config.yaml
d_expert: 704
moe_layers: [2, 3, 4, 5, 6, 7, 8]
router_score: "sigmoid"
normalize_top_k: false
init_std_router: 0.0185
n_head: 3
n_kv_head: 3
init_std_qkv: 0.0194
lr_mult_o: 3.0
decay_shape: "linear"
batch_tokens: 131072
Below are experts of layer 2 (counted from 0) of a mixture-of-experts language model. Rows are named router (the router's row for the expert), down (a neuron's output weights, with its number) and show model dimensions 0-191. Each number is 500 + 25 x the weight over its row's rms, rounded and kept within 0 to 999. Numbers have three digits each.
After each expert's rows: a language model's description of what the expert responds to; "comes before" lists some tokens at least twice as common just after its tokens as in all text. This comes from a sample of Wikipedia text that the model never trained on. Tokens count by the router's weight.

# expert 13
router:514504463500502505472523567538511498521501543495504474517495512503469510496477514533489508479527521479517493490468510525503524466500501488489502519558507512491531519478490496496502510491482485531487550524509475557495517474470526492497501462472448464451460507502484510491459515456531509487478489529527501459532506496541459509484450514531528496483501471517507493437481477492536483520527535525499535514498485491471442470512536496469527484478472474479517475515500510537526484524510523465486464516484491518511500466469506527443473455454475477467529495521505510466506465490500523503
down4:509504442479444504515483529492486478527520479486483518500538462543514525500505512516542420496486485476469510517491494494487493528480516533443491464495512455499502511477538499500508491488488506529509513468514559527494475510499500502499490460539500518459489511482536487525502456501527548505529536505492487474480482501482528509481475517535486457497528470468485520452491514460537503491486487463482438516521514502548488475505493575545512520501483506523506492486500464487469509529470483518528523448543523519516470505503518449497485508516459531509504498505490500543506552483533511531
down5:488481497466473487550528514527496498515484495473506467524493503517461467547507572493493479515504557503479482496461495515495512504484463494497489533465484474486502489492495480495557478450524512539534439494507533460513500465500559490513507515483473510516531549495529475536484455503529485506520527497503517504499516500486517546472486488512524510493535465474443487473505527490472504515526518495516464481452475450486487477489504508534527480501503525485484500499458470539515488479536485519496542471486516428486502491480520494478497470506456521513487520525505508500497506456503542532
down6:496459502493480492497519503504509510510505467513520466485491527492528506509505496452455482510523533459474531533495516534492478486506513501494502483450506520515498506542537495546528501537465488484530482457512452474501506477542483473512520486522509479478467547489528488515547487516507522480510501533491502524563484520507496506520506488506498496533542509514486486482516465524534491508487507504518479511539463514507475490478521470513469502480522472510507502495489524514497513506482500491526476490494499574443498496474462513511523421506466507502510503501537482515468452503465513501
down7:491539494502502502533539520528535529495503520489496483489465470527518499479487545518507501464476482512540509514503523484527501494482511519521494505544553526526510513498486516464526484496458519496507494479478501464488485465474546524501500501485510509542540505510507508507539512482480506497485511515548530453467474512486508528486548489521510508521478477501471514483517518487518459503561484478475516472466498547492472469474474493502477450465506495479499471500523518529476519517502513489550488439485479472507528501491516495494515486540511533510529473489511490481466513514504495467
down8:514501460491509504483520466512517493512470518480505475465434489501520501553489519542516469502501508501527475530474478560523490466510498529506523489450489457513508484502504506529527478535471486474475478412510472515480485538514498469471485466539495510529471468526499553495517513515490528540518470486494521528473478509533527531542494495532476504476472529506493487480494487527497492545518502528502495494513468483499521493517519495523482536503537486442473522507507481454513540511432492484504532543494460500550493533513495533503495514477522505519515490501473501473517494499507542462
It responds to: Word endings forming abstract nouns or adjectives (-ation, -ated, -ment, -ical) and general nouns like time, reasons, place, generation.
comes before: " of", ",", ".", " to", " in", " and"

# expert 11
router:532509469492470516528522479508507524518503480513532531561505528464518522482502488470513498528516488469470474466493478508530492481549504523518525516498513521486452480499506533531489493513562504550492499522503449497525535526505492482481476497477496553486524507540489512535496507516502536464476509511503493465519540475517519490471485522500475468519446475537520513461513509517465476515498490537496503500509501495500482508523506506511481583492516507508491488531534492529516500508528525467538511501501481541488474527500470499457480475488468488535489486479479455483448495514447524515
down4:508513474476521493545492509547499508501512499450537466449471520520512522549479484501511503444500501503521485493481511511498475519516492473446509530504498494489539560518507535508478488435514509492468508497519505490473524468492505460523503494499522438514521508470482498472492468520497479528494483513514492468505473491475502487513533502439456515526514515509502491525474508477512508458547528455542495508450486507458501499519505472500510486510521482477523521476474513508493512553507496526487534477497520467505483491458478517457466485478535480521488530522485545521530522493523501510
down5:477496486492509455564459503525463496499490522501543529471505466469472487461458501530541496463481498497475493531521534502491483468515477498471529505480499510516534473486500475469540478447503500494513483530474516461517511510521511503528485486569472520512465537498552503521522530544522531489489530500538491504539512506506463455514502448508532490536515510470431460478515557495506517519510460510525509501498498534494512493482490475546534503503496490518493549492499473486508472486494493494492494518511540489505549466492523492526499515508504499505486513495513513483478497512496500511
down6:460534488479494509471420524486497500480456505496530459513535506488498472497530462507482494514490482546478513490513546481452521558512503509505518474531476494550520501498470513481545472538489462468531517494491483491553464500532502519491514480496509464447511501537494502498513514494518488451449525501523516544526527515477460488512510460475511468532524523446453548533510477522467564524509513497485503514553521450477513510488524480475499513522499511511498519495498476497495494490521481499543517464500536525531489491493465483511495454519518443524520478545477499461493495544517515458
down7:475499470489481495468498466536505502509493510546496486499468493459538484510559510490473481471547508469519530510511499470492563512514503485471493544500485515502500479519537510484530516477484514474484530501458481504509504508499503496490534478510482451482526510459551484492529533491448553499472531525548471496470467512508477470510529474499499491458523511512511471509454473518503481522469500443530485518482496459516510526490489482500533518485530534486529487507509462543501483499502512477508534493476530503540528511524487524451476476508484485455559484507509490523519497475514513502
down8:510500521510503500524506496460504535495499516461521482486495518523531525479532528509503506511489533465475504501533496483477541518509444522532505482468535515530494502460460512506544518492507457481466520542482474522503447520448481505483472510503481506503501442528559504502526498521448485459446552456511477529475472549464507478492514488501494517527507486494489521456504506502451504487514513496518489437501531527493458475524493520501512487510477493504485531505482530494529512522456551530561471507515506526473492454539524525483490537511480500502487497531539513459520535487487507474
It responds to: Month names in dates, plus time words and year numbers after dates or ordinals, like second year, first night, 1965.
comes before: ",", ".", "–", ")", " (", "),"

# expert 15
router:508535505478516499485481504475525500469525531497475509522479504519510496501517496540501489569490508504487491508487484491504495498487480551553537488458536522542466514509497493517500476483505487503460499498498509480480539518487481513455491490528489519500453488496470549500513435503517488451508476520488517576517509467480499528467465562511541497487511507534516539489505453492516482540466502590498496526492505472547448500499511529531487522477484498467506478568502497501577474495483498481486501526505453526514488525495530495521486472454519530499491494472487523508471466480541489482
down4:484483488522485470467522442537503478484538485523497487518516488501505517461547492525532521493515473516482480468467513531539489501475494509479520480472509472504515510510523536462504455508523455505508490530497518541479495521503482461473523498476516546494469498496475510538534518512506521501450487500464532503500478461516534502466489496482504456525465464538514476515546476472487460507485462518492459462490481475513459498501500519498517483497502484488492524499536496499553475489550470510514490502490501498509537502499473494523458518472459510510563512490497515514505494506513517504
down5:489497481536485465530521509509478486541495519456479507542512461531532505441536494468501474442504483512538491469496505497493485481531513501527456484479535468503473473491507495520505484492469464525481480485484507506487480501442516487517516543466549484488499474490501489476524516545461511497511483484539479485511531530536471471482512453490421523594492552490536484501466531493519484471500470494497466475517481525491514507495523494482497513482546476534433510461497444509524493550505516488517505483449520506464496523499508490515500509468492502532511483505516496477553508509486496492
down6:486488505548515480545473513554498490505491480464476525481472515505512486471536537518522493474444499531520523512536527502522513505494511525488494498495499498462519501480456473463520503529508506480480521506493488479478508504493493502485458442482516507490504517500500492464493518465529545458452520513484496496512501526489493509526490553516539531545516492453489490531506500546519467488515491509511512492507442454500477500498511453473501465456509502535549507503514520515488560534511534483532527495499484500532518448509528483446477515461496462492477477518439470524526505477502507501
down7:503522517493509502508513509483486529499535449525470523517494485494528538472491506503494506506522462517538481494518533482485474491492527455489497507478537461475468489476495510493492522513490484513510466495482506478449515509482520488489505483497517494495495479497445519529519521500494525483458525506460467491554488486521504526487471473481479549502507489484498463525489473480521506504464533485485455506513501514462438510487520479495512488537478511498483476512457501519468499429521445492488528538530515498514466496473486543530516521527511489531522478508497523510474532517523499560
down8:520506496525502480508496512506534541531481533526474512482519503505484535494469517486485539500508510515445498492493506532525488540500513518482498485496493502497485508490468481499510497505504530493506512437485473524507509522489470526462473536504495491490497521501524483540534541528495518501490449500506498501518503491478507530492477474499448511500480498515520519543506486548524492471471535502512552514477484478529550491453520447461491527503527506471542525473491488507504530541470504457482501494531491470527503465477468481485510525511469503526490518463520557501503569460489479493
It responds to: Entries in sports and election tables: column headers (Result, Location, Votes), country codes (USA, GBR), places and positions.
comes before: " |", ")", ";", ":", " City", " ·"

# expert 2
router:502497469493470492515479523494483492546494507539500512538511548492521531497497527502509567492506461443500511454475540507506521471508512525504536546505528514493514517515468479417506504491521499472465471570557506528499475547487476553478485491509443489461522468494482510537466461504515496471517504490476493542519512472523479475482512485501504486459465459497518538475488492526479523478489543514522444467499510541467486485528480530514476484535494500511549519520480497525560523500549502485509463491512515490521471494471498485498542474480520494465499493476506492514491484503468526539
down4:496551498532503448510471486501501510552512519526474494515505493490493480501478498493521532509555512515530507484505492448465504494486497501517517500536508504492508497490522470459506504506547512485482486426483521451459504527498516469527472480498500487534480480535486487452501471439522486505521450524476526470494456506472477460501512488521458483500462508487509440522555544466510509498432506479519513546476490480485526516499511478463502529491535553515511497522480549484502527484494507503540504481511492496530451505504526532481471492550500528539494537512545532501466495542493467522
down5:502522523530533488467556519482515508496474474532479497487512492466479455521504504494510486495515474545516481515516512451472505505518466526481499526515521476467492467502507480497551509494523526478494452496494544469486484474544503490442495523472536514524482518505549470527472509508517536508476496505558484534492491512513495506517494489469464503519476440480477503417533500494516530514500475443506497501514511500522520480470533523480506512500539478537509539479492533515509501482463468538529501489497537490508512461501484507512451500538476503507489567497486520475502516513495532524
down6:512482507484496551487477477491506471446528542487457468502511508485496483483508490502512500496487498527533496488500480511488486470544509544505515485523501524509472524485499504503487477546465544440490535458489505498494514478537480513532543532512471455476470524526490478479526535517486465457501501435463517492496477494514533463462524508518479522531538532521499485498505498486461497506507480490528475491489463478432483532519481555531475471522510525495424474488484499502477513552499458506505508494481546515544493520522526493470484536497426486522517503507484501505491500518537536476
down7:467472486478531487471489447531521532538479470493497483481498501526563524533503513536467540493522482524510525526500491502494505486490528546558428505516503518451460533526521487486489505476486499482482501485536480508487480528478469551454459481524547501493540519474512493497471488511489476508478485503505495517442485473463511465484522511510470462491489493476512482544545470519454509488531502516500488508534490487506514482438499501500562513476512448482492488492540493501494545531491562499491510491511481533493513534529486489512514484450496552505493510500491438499517520518493482495
down8:503484487514491473503514451513487561475478478470503491505462520487487547489508473550538480543530497529496483486491498498510492498498542481524482464504501490516505529495466480486436508522465509422501518507502498497494478468481516534503510485489453442486490470500524509471518509485465480533534509507536501470520506491529543498497518486467539528507532501518474514499476541552495523497574495494464472505498514489526484486504485490535538490498461487502493543525499522489487460505517492520485526499536482478535518544524522540513512530441510467526524501480475544486450478478504489504
It responds to: Common verbs, adverbs and particles inside a running clause, especially after to, was, he, such as been, not, to, soon.
comes before: " to", " the", " a", " in", " as", " by"

# expert 3
router:480537484524485506487517515502482473485495517525479508533447524475521526447459480489501510475464477498504518516475493532478521462471516483448527543483563475488510493537490455480498486501465483481461490549505504479512521511488505519493522492507494510487481540444490568517508454496524545519505449536533535541536477451502483500473508501505483503507422498540501487512484451494507488522482519549507500505489480514552507491477449485523527560505501522476509511539510492517462468545515515540507483466471470490531482487526509528479465499467493515523500511492493497493454499494527524494
down4:492531500496457510462485471529520512489471513493485495500497543472508483507500518545473477481500520528481484534515486525490509480479494516529470474496488494479499521487489471551426517507484529537474507456553531469524486486486507550511482541482514535468463504496485460508541491524481489486523463509494485506504438494508511494484500537474487511536515533511512499465516460506497450500491508492504512473506548517494502517512520480492458511463496474460472492563506497471513477502472542542455495499504504520465525493516518548522515516466545537501520529523518490506497494500466527543
down5:499477450513467470506481449493518477522499470476505548523495507510530519487480465529470505487504524458509503476453530481522514493510533484461512497505470534477495484485513518514502518529500475479542455557496465498486491475519491516534502505464533534493549501510530481489495498435491491505520507513516481517488460473532505502517525553485487506492503514493500522466483502512498530468488480460530515515480469481490527495548509493579556471495496527539506511525515486511534480470462554494502483484508490474524482485493474477514502493466540501498526530489461459527462506498516475508
down6:512495486509524575509500463484536480499465493475484474450553503503479509499444523491488524503469528507491497521473504486430493497521467527516475480511480457545479526542468481455497493510501513515492509492500490552520469540469460528511506513471509510494531506501507518516459505521528559536511490447524490490520477478460485473473530501492473458478531502507482464520498496493522493514482511498490502477489508520479489462462502506527532515472479486509489532506473556466515537516461528471458488528509529528485449502481478495508477506486497468519517490559531526524548517459534507472
down7:533498489536499523505521548452447533479556518496553490507520482487455469509494510513499482517477449501484508512538503505548532474530525497482530487505512511490477467504490499495534503454473514519544519514530496499521524498491502507546499510505528469501546529481526514502528474492460527540487468483510499468519464515512498486505482504497467487510501478521498476453524474475479556534518513530509460526525478503520543506456503523499509493506491506517485481474497504515516525505519462469498490457495525474493579518481460536483486495485495501518485467515527531491486479492508535497
down8:550517528516490516487530530491501443481530514496476456497508512521504481521498565501476497518506509504513527493476518495497498505447497526468509506486513485487451483520487494501497485513505474508489447520543510517510537482516513472492474488528494479485520493528508477512509521501500533477485484481493544490496502467540527508493483550537525498515524502536486484548517498474489505502511527476493533503472469511460474487538443526486523470457460530464525483486475496532530483522517455521494457503498534529494551521523526458477472533500505502512454453521524478515494510528504516464
It responds to: Digits and number pieces in statistics, tables, dates and measurements, especially after decimal points or commas, with %, ° symbols.
comes before: " |", ".", "%", ")", ";", "–"

# expert 10
router:512468516458493515553527529483504492489520474437483488558503514487535502465514532530502525505538539483557512435477536486557524468515501506513518488476460504506522493501482525473493496495552505538477520542486492493519470493510522456490528488512502492489477498489509466477488512451515563473485527506527467484482475507488501473519482521511502508489457487506516501467479480483553495515471512521524460448452496524518548476514535493510481504458514498516486522493531519497563477519463498526453452459508455512452454562473502518560555497511516487494485439495485491523505491497507514473
down4:515487501482474449530511513449519506521498451540522529479515508483528501512541466557514459449493496483493514494521518537488538529524479495466514453491518496504513521472489506506480498476464494477536474509476471492462452501499458514496450516520471508516474505492519489501492528502525478493523473550533502529487530505482507503487511539529549489531484531502508490479472507521520517475487490530499457525479513495540535508545495483465514506561496526476453516467503490461492495496496508526514496496491474479531504471505525537509543477514506520537510509505491472466510513456486471488
down5:518497555517491477507507475508507510516521472536489471474452511509539490483550492463530487478482477495477488508515487517499509493511468493525479469500492490555507518427485497510482519545503510510496534449479531463500517546486506494503505460485460554497533516491516480511510518512490502494498520484490509469503507483500544461492506473503525480479489478476504519485506519511485483462506500500504506504523507466502589541509470494486474479521505447501486533543450509564515442458486497482489516519463544497480463489493534501497495481467508452471489513526514508511506503517506540556
down6:481466551486473469478492473457505506510498551514514480519550473493521493483475527546528512527527544531477518517515499483517503523507462519487497474523479511495463507554554514482516479532494471512532465504492487488465446548494476495526498454517494503520502514488502481476540483443455484500511493525553476526479532472482472469459514519500488482559541513498517525488540485435466523517488523526504471506521514486496503489503509505497481500507500487472521477571469545513490493505490487496507532497485513530503476466492559517509500473499493477550535506494500477510505507489527521479
down7:480493483516509495519497509501515533513511459512482536505514500483553510507512503465493465501467515494530523493540488510530485513471477478516469489533504516509494513504509524480504507489491504508464497533485507474521506505509489459500432469525471516517484528482517517514525480460498472467501510556492447496511496494522506539498519482515533474498518562515514462483556510484514487521494494503490500496499505508535478505500468540483548484499508478458515567485530510477524529551509493545514539507500492485477486523498525483489486495495503479499502510513503452488521420486502485530
down8:487518490523480530520502509470503507486466451486532464494537474513536543497509518504528515450462523500483547503493551502506512491532475530523554491524521531489491460483517469503496443482521480509505480484454489519537496512534464518500457495514494513447493503502553493484490501505530522500531513502489513487554524515553494536511483527464478441499540528476503473521506494525474469509500531476492471501508510566447507506514492495457516484506499516547545466519512487493507503505505494488475523552536536456481484504457508507471540470497497494497529522496497487478490514486475552500
It responds to: First token of a new line, heading, list item or table row, such as |, -, ===, In, He, See, Technical.
comes before: "==", "\n", "The", "===", "In", "="

# expert 5
router:492509507478500553519525510494478486517480513500509506489501525520515510505483521495440531522502515484487512521453447561482511475467516498512507449457514499547501521506495495471523468441545456535521472489540487555534587510470465535538516508558537485491458468463525491491511464499523534479503494511538472501508501451507453482526443491477514507529444499542509514507490492499528485539483493525496480527470469499477503459498515466539499494507506487519486531509514506542495510527507521460512460506483484489524494489530507542497499519487508502497523494493487471492445523473507511460
down4:496487504499544513481520516495488501513509472510478510488479468495516489518490504514519501504508507449463509469545522519505513506505510494502507476513517524501458492535507544507543459533478522468540510483501512537536543497506450515525469515492494430502513507486519519488466492547490511553474452513478490510482433505505497477470455499522525516527502531516477514475490501493485515520523465471530469512518503478496517497487486535503487501449499525459513515482509470510454533506525505447450486455498480545518497487490500462494464504514499483514489498492500481472511470563483473511
down5:480510526521504544493487510505494468519485500459500471470500507498529510537503501465522515516478492492501497478555453456556491494457521486510471469487485501485507499544488509510457541472463513464547482518494510554557564458477491530492518494524512531471497505460501468538506515536518482506450522524541493519504479482495492531477464513496484508502527470505494514515508529485510507519502514518547524501504468521468516497508520479487512500478521489483494503527519543470512502468479476493497482499479449522470501499503486497526554473496470515459483537505466501498516491533523509513
down6:510509514529459484519522496522529483505532468459496525484469527507473504496519517507518524517462505485513509511438538537478547500502480522512493491506473518476473519542488482550525465459451496499532512512509526519485548536501510495465468492493423487499483470458505493495489472471461512467500499498534525493473491513532475526463493508507481483510479474483513508476543490531529503495551506493524481527461493515555457483512500479516494455548509469457519500520536491478484499498495483559515551496508515480497441516494559503534495492481445465542444493473482485537491460491464555490
down7:492508530514541490529502486477498479495474520455515494509466488498509488495501529465510462482514533426523499488477500516490493480461479487494464527497535525476481492510502546514449491495490505489482485504525449537481487553537465480482510523510515476540484461511511534472487509488522507532536489479477534534478480497512504473549546514509465541506486481478518477567530483499471469477441506504539488470511473512565465461526470484518480517542455533452517491511505514470473503507462493496496488499493486436536456494507499512479483499486497491511505510484488470526538531486476480492
down8:506469469520449507488517480469504477506552455525441464494536531492493501469519507499515550490497474468496490514494463520485496517502505492547500523539527497520542508496498492496503483485511490574464488499486523506467482454541524485539507506531495491501445486472533509457442465534482485484510482503531482524512476464519501502526514539500512504473495483485537497533530488468506506496569551486484528499504458513486516468511506506479497550529528487503490476518516524467503504518506469512521497458541526563489490496448535520516491498497492480479474494541505501506503542474536515516
It responds to: Prepositions and linking verbs after a noun or verb, before an article, like part of, known as, Director of, was.
comes before: " the", " a", " an", " his", " their", " its"

# expert 7
router:523504434494508464512531518492479499499489514530522507559488495512494509495485544487474529491505477467472512447509506473529514486468540499512501497497518509487526509525535527506499501511479509501504495497532485486494532534487514506492575489517526555499502522480485546537490505466543510485483486477579511515539511467515490527493478500469492489534502530500531537494534517505540490518473496520474510482493515484467488505510485504487458533503502523492516508528480460527509454495519520509462490460491478528530503513551493548475435518503514525531495470502504498489492481483524487483
down3:513483508502512521466546492494508551463488509528458470513496505467491537497500531519527489533499483495514476488484495454493489514515480491485477514470503509544497465486483518473468523481511569454488514493493499501527500489481547491497525539499496495493524535521523499475512495510480494522488555482473484483510509439510514528499492507491516471485508496485504455477479491552466500502522506447537472439504495515509522524553487512496512507525460506503501495496490470497491483479505487502495524513484524531500509513526483492493503501469532520451465459451481514503533524500517467517
down4:495539460535531431522539497504542521521507518529506518530508465450467511534547536545520532463468467523515471499497469548483499509473498487529489506490495525502483504481491520504503495517467516503490521549512484469508468491485539521481516522493529479518515492484492468540490532443509462488502517481503492516512476551501524522451515433515501499476495494497486510495506486515503471538474470510493473517470491483523443470471497487501509468513481506496525556510509496511518478499532498468529508520473513461486539514528506494498508496521529539537479476519455549529505475523517493537
down5:490477518489519448519500495547497511498477528478490554522531501499520526520497480474512492475450478506499516539514533488534460483481479489492480495462515504470486529496504516463518563471517478486487464521526530495497490460505497510455485484504507476514497482488496511492497504448522491475482496525541512484526515528511463500519482535475485482500489491471525534523508535510452511501488512457506467522557499514491497441478481490536500525485490480519500476434520528482467462470495449509485470513555516558436536513504538518500518555515559483509530486514532465540531475491503468451
down6:511483541487559492499498493508485503515492511486471504554493526505500460503493469467449514553529525484526476521523454512543557541491507522549496483517517504488506490479510541550512471507505498518541517481496547494521514488496486485508501489434487540503501500496495528511476474475436487484485458510501500479487512518496562530505472489487492487456528477520537479488531497528527509493444488456490452533534543493469497482505477482530528513519516506523530531498505502520517514502505487494538500495497430513472442506489476472511489501488487476476509507511497491530507476507521545501
down7:512451511503465507534482496477473496507515518482482509484548544438501542518486503479466515533512526572466546476515514508511545470468497493450460450496502499542483533506506518497525499514501485511474500485512490472488476514514494543512503517538489492501514491438512490495457472491513476493506505471502513501480502512501504487511502503495458533528532486517508497525532490474522506531487497498538541484487559500540496483524540501506467498490510505488484502498504539501495524505485515517503506503508528490496461509453500492436516490475477494482539474505465513477488525477498501505
It responds to: Common nouns and nationality adjectives after determiners in biographies, like football player, family, film, team, Americans.
comes before: " of", ",", ".", " and", " in", ":"

# expert 12
router:504513523505513497497519551478517496537517458542497511527511522514531483485525484513522489530504525447503520461508482547536538514446491465525487517476513503490535513499471506475534480506497488517482479561481517513537458513477521523493523527518480475478492473422474465510509492495502539484530505476523498511534535479491522457516486510483480532515464524537524519502495516532528503519482503506503499455444507541447509513510492522531518532469503500467482541468502487519500490487495496489541482516494457518516467522492515555497537492468513469542505463509481525483458542477450454494
down4:514513531487477513529550439503486486520482484538515510543453507507527450516470565523513512489525472460517506479499474522502490524502513523508544466503546466470465528545503512513507501470492485508514484479522493518533451481513512505532456476482487488459493480497486428477508484509473478496511521522502441500483475487506485501483490509532491508497534505537465492478556486491509483481510506529511515520518508521507492542516494471484503502489508500484534477480550466489517524526532509520510514497499500510495510517495529492490464480497533530484541479495502507474517453469474484498
down5:481514490505490544503472493503486478503545477448523494524515504475490473505516469441459510522481518520535517476489477485495525552551499473575493479496487503525534493454478483522505507556507499499504535500535543495524479505535515461489472488509512526474494482466502487504502504468493492499452519508499531486485521508470469485480514505496476514489562497510480473479538478533447476473526480498505493469516536501496541523496518522484485528550532496505483510476512492429496511464505525490515498468491492512453557501492465513520558530557498484521479487512496499565515485526522511500
down6:516481532512499525481498465494518475465551500526497530456519470482497471489504512514507464509461467524484486506532537509444495517450518455489515482472498495533488523498494479508508493476523475504507487529555489495511481518509505491478548497488471500490517499466536512526516488464524517496494520453448538492505478520503476488435507479490461472497524518498489536474500514470479504455480484450484542464502547483449484491499512503528493527500481474520471460519523487505490504527503479502499499450501513498493445485520488501505457514509521504524441485466528477505512515515498493486
down7:505495524499515537461487516509500474481500501482537470523502513494545519509493503494473523546511505526476491443484510478491473501484480499521492501521521489510481489530514509470496509495477517493528517499505483531494554518481470479498472486505525493506506467521509523496528487499514488456543488522502487429497486508490494496476495496546491481485515478529453523553518469497474520459508476483509503517492499480464535471487450483496475512502542473509500493433541457523528478463533533486517459474516462536522494512488509495468533525541492491540476517508492493505491478482528488531
down8:473500476452517527503456528473543508508496471512512475515474545497526490527489479493498515518475512500496492474516494524481524526486520484503522515553510478498490497523490512517496521526540529479466513529517483483483479512536481488504510440511464512516475485557504495507526509523523510492488450484476499516501516531444491482505513496487445488540553532460508494500501529528530514528455487523458527488478547465487494496509464476533491503530515521510490474494510489546477531458510476513523482445489473502522496477475502466452477456530472457482482488521499539509489495541505531483
It responds to: Line breaks, parentheses and quote marks around biographical dates and headings, such as ( before c. 1687, ) after a name, == ending a heading.
comes before: "-", "\n", "|", " -", "born", "1"

# expert 14
router:551468472486517530559526503488510481526514486498491526540474557501479492485535470488477534476488532478480521482475514522561544484495501539508523476476516514489487481515511501476505514491528485507530488484485488503510521578472500485518492464487548496512491499494457451511493511503525538522495476487502479473502502478513530456539484504464515499487488514486500484476497451493527483523492468528494468534505474515522488453480512490546483545520507502534492503534491495497536556516488499470517449468472496520505475556514516546520525547487480532508485509509503484500471510521495495486
down3:484474532493517494508485498475542497482550491505492492491504477515447491522514500490476474518514498549528498556471524484467489532486524489496489519520502504497461461494464461494475499440523509517499534499467483506499518529500518490471455503512492500472475540499508495491475530485518475532479532514507461474493526496540497450520528526465536500500522493520481487453530501517514487586518495450472516507520529535507506450483525542515494522520500482503484491527486447495519514512491492480511489499536486515492496500477501526506518501539497453500512486501502505488480477541495502520
down4:449509519466473546504526443497515501483488537506536504539513513538505511511524514488509517526499487459482510495491499520490517503497516490467485509530471481482478486495468526504497517497539544511478472510519480476474532490524482489553519512518481499517500491500510487458514511507524492455490492492487505543567494511491466493493492537541484542542508507492453518469486530504505497504461519433521516485513520530523493503485488450484534529511501533553464477475493492511493501474516476507496505486526505465460489533473476498468503478495517498501557508541487515564525516512468508526
down5:507456486475522529534494544496449521428530486511483513522512543497460528518489482498534479511503485500518477470462504480518484492511491500471516491494506512509465468559481511532489515480512550461529517448500484512447537466486479523476493495490537522499509482549480530510531498529527532534497504494510510478513541520499527508497547466513483522560497544498516472511491485515490468493495442441515502496503466519491487474519479472478518530504486474477531477430508468540502499465467484522542488495487514496493520484511578479517503484468490503530510491517454487473473501488491532549
down6:524520505533489470504523479459469528464470506550474496491467484469458498542526538505442457520510513524482468472511490448515502514493453484507502505523529500492476532516506484503480469485513497506482474511487474478527512511504457449526539488518538510521486498501493529481511531562509507500469485516474506429524518509504469540540480514509497511477502507481553562457490515535564451517494504509513514532546485464486475484455508494503486518511510470499502536481504515495460503550522458491509475511509473494453526516559509507534512510496529453485509590515498472513462508539514514485
down7:493512469500499542493498506505511508487501471464495500482492514548497486468533523500461516506518526500520516519448511496484502529503470518507476510527486528431490517476490486524512539484537526482527505536427511509462522542488504489498478485471480501460560500512515524517482510489468473457461495493507469495478488488507526527511500541493467479520524495470545512500505466530519515478497509502479536526452465484503481510483497519552496504473478501506521546505467490478509468463476504528487513533512507504528529511491484503442525480523503486498540509503478529523534494504588501471
It responds to: Spaced pipe separators between cells in data tables of results, votes and stats, plus semicolons and non-Latin byte fragments.
comes before: " ", "\n", " 0", " 1", " 2", " 3"

# expert 6
router:538465491450527438495522498511505488499506510462483518542527532512496478503505479496498528509486534473507535462509548559484504450509501517459489519445476509549503500501509477496540506505531478510482504515484499538516515478456489466470468518503531511525480446470498463495457480463520544507492498504494483505505517493527520518548458495475495481486427518488500528476536475476512484528463496504458472473505482536471535472536512511547517524485505463490498516493495520492515505482457497477526492466447530490509492499515497520420477541519499487541509470511503427496529519522487504509
down4:512515497562494468509522464489528532487544510491524451542549507501521508503526482495477513492519482504515468438524507497457493475475476510505494541480504476513512493468505514453481512508519495528495515491488455476509487496468501497515502521497510500447463456510559474501494530491529500504507526454476480484484477503483531524509512543584508496498436500505494478508502507469524489540505507486503519498514505544486562493532489515532495468497505508541517483540493498522529458488536517509492432502486548494502451482470536465482517484481506479473486464485499475527492495549497479525
down5:483492491466483460484493449498512502498544525516513522508485520512475492505503453467502506495508516484513456487539462489517476486469532473474474510510440464491536510482509520462539506479554497529493509447530466486548504509489520501488516550486486527509494486504518538504465510494484531508506504507519531552529527542504483545551528532485508513533529497507493513494498499501529516499528495500520462531519496513542478495505466470516490502500537474504489526512515471534483515469505496496474555489462472493552520512522482485451534533485531549508544517498474495527483464489491483508
down6:497493484481536529491512472507459516519559536572516513492476478463525503462459509499475499487486453492511503493524468517491514480489530500476517503486484522502495544469512506513473513485534501473508486530502474496450528461486463505506507460500511488460525544505452544521500494502470462496487474490530535481512439453486480530520499512486489435521502490552513495524500520504435531560493479535531477521486487530554455463508545464495514500476492478484510525491524491489510496495440515527483500519480498467515530489487485481493472473442535508525480550524474499416494485521501476495
down7:507468512469526517539530522514502507498475477481483526521512451512477511530505495540469463489533495496473461491480492495524477489515497515526490475522511534490520484495504550510476498504512519449467476493547493548480495507474482468547475464495502501445503505492529528508475510507538522494555489564539521522488480518500502465476498510514466469476513464506542475561529491515505488500463523499533574520526472460467485531538493494499527545479495506525481501483546471506513501437502500521529485515437501505527510505488486495510481510494496502554499536485538503503535493480504493470
down8:495504524521506574468444493503497511473512480513484519492506510531539554502501540470511465472478486514500511502527478532510498556446497466505507484503509500467521496487494481506490501542479481449514492517513509466483474490526491494505514522497482483501561541488521476533517473504495504473496517525506447514467490512520502531527494504509468535515474529504480517527526479478523472437496502517496495557485470511522479500492488509509486533541496491448530510524504478494492464535511475522512503489452497499479536483486449492552487540506494511496533491458532467505558508495541466485
It responds to: Commas and full stops ending clauses or sentences, including combinations with quotes or brackets, such as carried out, / Phoenix, / songs."
comes before: "\n", " The", " and", " He", " In", " It"